Experts of a small language model: 14 layers, vocabulary 16384.
Below are experts of layer 2 (counted from 0) of a mixture-of-experts language model. Rows are named router (the router's row for the expert) and show model dimensions 128-191. Each number is 128 + 24 x the weight over its row's rms, rounded and kept within 0 to 255.
After each expert's rows: a language model's description of what the expert responds to. This comes from a sample of Wikipedia text that the model never trained on.

# expert 19
router [143 110 112 157 171  97 121 115 141 126 128  94 123 139 150 168 132 133 135 111 132 147  87 161 131 104 107 113 136 112 109 133 137 109 103 169 113 142 102 156 173 147 133 177 138 167 112 134 102 132 148 123 109 116 111 166 159 156 165 130  94 146 107 129]
What it handles: Table headers and pronouns. Sports-table column headers like Pts and markdown separator rows, plus pronouns and verbs like they, are, were, be.

# expert 40
router [142 100 119 149 141 118 111 124 140 109 134  97 122 118 133 183 113 109 156 154 126 145  76 170 139 126  66 143 117  90 115 154 109 130 114 191 126 163 105 140 163 121 163 165 152 165 119 110 124 125 131 104  97 111 136 153 151 163 164 103 106 120 140 138]
What it handles: Table pipes, non-Latin bytes. Table cell separators "|" and line breaks in tables, byte pieces of Tamil, Bengali, Devanagari script, and concessive words like although, while.

# expert 62
router [136 127 132 163 176 100 102 115 108 125 141 111 121 132 135 117 101 104 138 152 101 162 102 192 140 115  95 126 136 113 128 117 135 106  84 150 122 143  92 147 179 167 161 145 150 161 116 139 131 137 161 116  97  80 108 152 144 189 171 128 119 141  91 136]
What it handles: Punctuation and Arm prefix. Commas, periods, colons and dashes in lists and infoboxes, digits in tables, United before States, and the prefix Arm as in Armenians.

# expert 55
router [123 158  99 152 132 136 163 129 148 114 141 110 137 153 137 142 120 136  84 141 209 131 153 116 129  95 109 111  85 108 128 103 150 127 146 142 126 146 181 101  91 133 140 138  96 130 153 162 113 130 106 101 122 125 123 142 171 161  99 155  93 111 107  97]
What it handles: To and prepositions. The word to after verbs or due and able, plus for, from, into, on, can, would, introducing infinitives or objects.

# expert 53
router [139 112 112 162 168 107 116 116 145 126 133  87 120 141 142 168 143 128 132 119 127 154  87 167 130 105  94 117 139 112 104 143 151 112 100 177 101 149 110 154 170 138 131 164 137 155 101 142 106 133 138 114  99 103 111 155 147 163 168 132 100 158 109 125]
What it handles: Line breaks, capital starts. Line breaks before headings, lists and table rows, and capitalized word starts like D, Bel, R, Kal in names within rosters and lists.

# expert 15
router [133 111 112 155 157  92 117 111 151 124 127  87 117 136 145 176 140 125 130 110 124 146  89 169 135 100 108 114 133 117 103 130 145 112 103 178 104 150 102 152 172 147 130 169 144 162 110 143 107 140 145 119  99 103 107 153 147 166 172 128 103 158 103 126]
What it handles: Relative and table tokens. Mixed: relative words "that" and "which" in prose, and short pieces in tables and infoboxes, such as Re(elected), numbers, "A" ratings.

# expert 48
router [134 108 112 158 157  90 118 112 158 125 135  90 121 140 146 174 139 131 131 116 125 145  86 168 132 105  98 115 137 116 107 132 148 108 104 170 104 147 100 159 169 145 131 167 142 165 109 139 106 140 148 120  99 106 112 151 146 158 176 129 100 159 109 126]
What it handles: The and decimal pieces. The article the after of/in, decimal fragments like .1 or .2 in numbers, and the syllable on in names like Barcel-on-a.

# expert 8
router [130 105 117 149 160  85 121 114 138 138 128  86 128 144 147 175 134 131 139 121 116 166  87 165 137  98  95 107 136 119 107 134 138 114  96 171 112 139  99 153 174 147 132 179 145 163  96 144 108 140 144 119 108 106 112 157 155 164 175 130 101 153 103 133]
What it handles: Name and word fragments. Short word pieces and letters inside foreign names, song titles and table cells, plus zeros in football stats, such as k, ik, R.

# expert 18
router [146 108  86 169 165  87 118 139 153 141 154  97 146 143 151 144 125 136 114 132 105 171 108 142 123  95  95  90  97 119 116 130 155 114 113 190  63 165 126 181 166 127 128 152 149 156 107 131 113 144 134 124 118  96 102 145 167 147 150 134  80 162 111 122]
What it handles: Mid-word letter pieces. Single letters and short fragments inside names and foreign words (Pros-ec-co, Argobuc-c-inum, Pel-é), and the prefix self- before hyphenated compounds.

# expert 10
router [138 124 114 151 123 127 131 120 166 118 140  94 124 108 158 174 111 113 145 137 115 156  97 108 133  95 148  92 132  85 148  98 118 102  95 172 157 127  94  90 132 107 145 127 160 122 146 105 119 133 101  86 116 131 121 131  99 133 169  92 103 117 166 107]
What it handles: Clause-joining and. Mostly "and" after a comma or noun joining names, clauses or items, e.g. defeating X and Y; also with, but, while.

# expert 12
router [122 138 127  99 143  93  82 161 137 126 127 118 152 132 107  93 116 107 119 131  91 171 110 167 113  90  98  96 123 122 103 122 134 127 131 149 113 149 130 160 153 170 139 104 144 113 135 152 149  91 146  83 155 155 100 134 107 113 109  86 112 129 113  87]
What it handles: Numbers in tables. Numeric tokens inside stats tables and coordinates, usually after a pipe, such as 126, 26, 30, 8, 59.

# expert 3
router [140 106 111 153 158  88 115 112 153 133 125  92 119 141 143 168 145 121 131 125 126 147  88 165 142 100 107 113 133 112 110 135 141 110  96 173 110 140 104 154 168 139 136 169 141 164 107 144 111 144 148 107 102 104 109 149 153 151 178 132  98 159  98 121]
What it handles: Name-initial pieces. First pieces of proper names, often capital letters or syllables, in tables and name lists, such as T(ornike), Tar(as), Mar, Del(ano).

# expert 59
router [140 109 118 148 159  94 121 109 145 127 139  89 112 137 145 170 142 128 132 113 125 148  90 156 135 107 105 122 137 114 105 128 140 110  96 178 102 140  97 158 170 139 127 173 139 160 102 147 105 147 135 117  95 105 113 150 148 159 173 132 104 161 105 126]
What it handles: Win entries, word pieces. Win in sports result tables, opening parentheses and (born, relative pronouns which and who, and inner pieces like in, ou, decimals.

# expert 39
router [129 162 134 150 140 118 166  84 107 110 132 127 147 129 127 150 111 160 121 135 156 118 129 150 105  94 119 168 154 113 121 101 139 130 120 108 123 153  74  93 137 137 154 123 158 129  99  87 149 117 140 130 111 158 200 136 185 135 107 111 141 146 125 114]
What it handles: Comma-attached words. Word pieces carrying a trailing comma, especially years after "in" or "since" and places in lists, such as 2019, Boston, However.

# expert 24
router [136 154 178 113 143 127 165  79 118 107 182 117 100 108 136 143 138 118 114 110  80 120 114 161 134 126 132 147 114 100  98 108 135  76  84 130 134 147 111  87 141 139 161 115 115 136 117 108 137 110 137 131 105 113 148 182 139 131 134  99 172 128 119 159]
What it handles: Commas after words. Commas, usually fused to a word ending, closing list items or clauses, as in Spock, Brazil, ended, iris, Street.

# expert 60
router [129 109 117 148 154  95 118 109 148 125 135  92 118 136 145 169 148 122 128 115 125 149  90 162 136 103 110 118 137 116 109 130 143 114  97 175 104 151 104 160 165 142 133 168 140 161  99 150 109 144 143 115 101 102 113 154 146 156 176 127 100 149 103 125]
What it handles: Table-end word pieces. Word-final pieces and unit closers in sports and results tables, such as Worth-ing, Dop-ing, ft), –4, and pipe separators.

# expert 6
router [134 110 118 148 161  84 115 115 152 128 123  91 117 138 140 174 149 123 135 114 127 154  92 163 134 100  95 119 134 118 101 129 145 116  98 177 109 149 103 151 173 144 127 170 139 161 111 148 110 139 142 120 100 106 109 155 150 166 175 130 102 156 103 123]
What it handles: Row-ending line breaks. Line breaks ending table rows and bulleted list items, plus subject pronouns it/her after clauses and name pieces like Krz-ys-ztof.

# expert 57
router [151 139 127 192 132 117 111 136 146 152 106  78 127 125 133 139 113  99 134 127 133 187 142 136 102 109 127 109 101 112 135  85 137 127 119 141 119 152  85 134 148 137 181 127  92 130 129 165 143 171 126  97  89 103 137 129 120 177 206 152 150 132 116  97]
What it handles: Line-start list markers. Hyphens, pipes and numbered markers at line starts in infobox-style lists and tables, such as "- Born:", "- Coordinates:", "1.".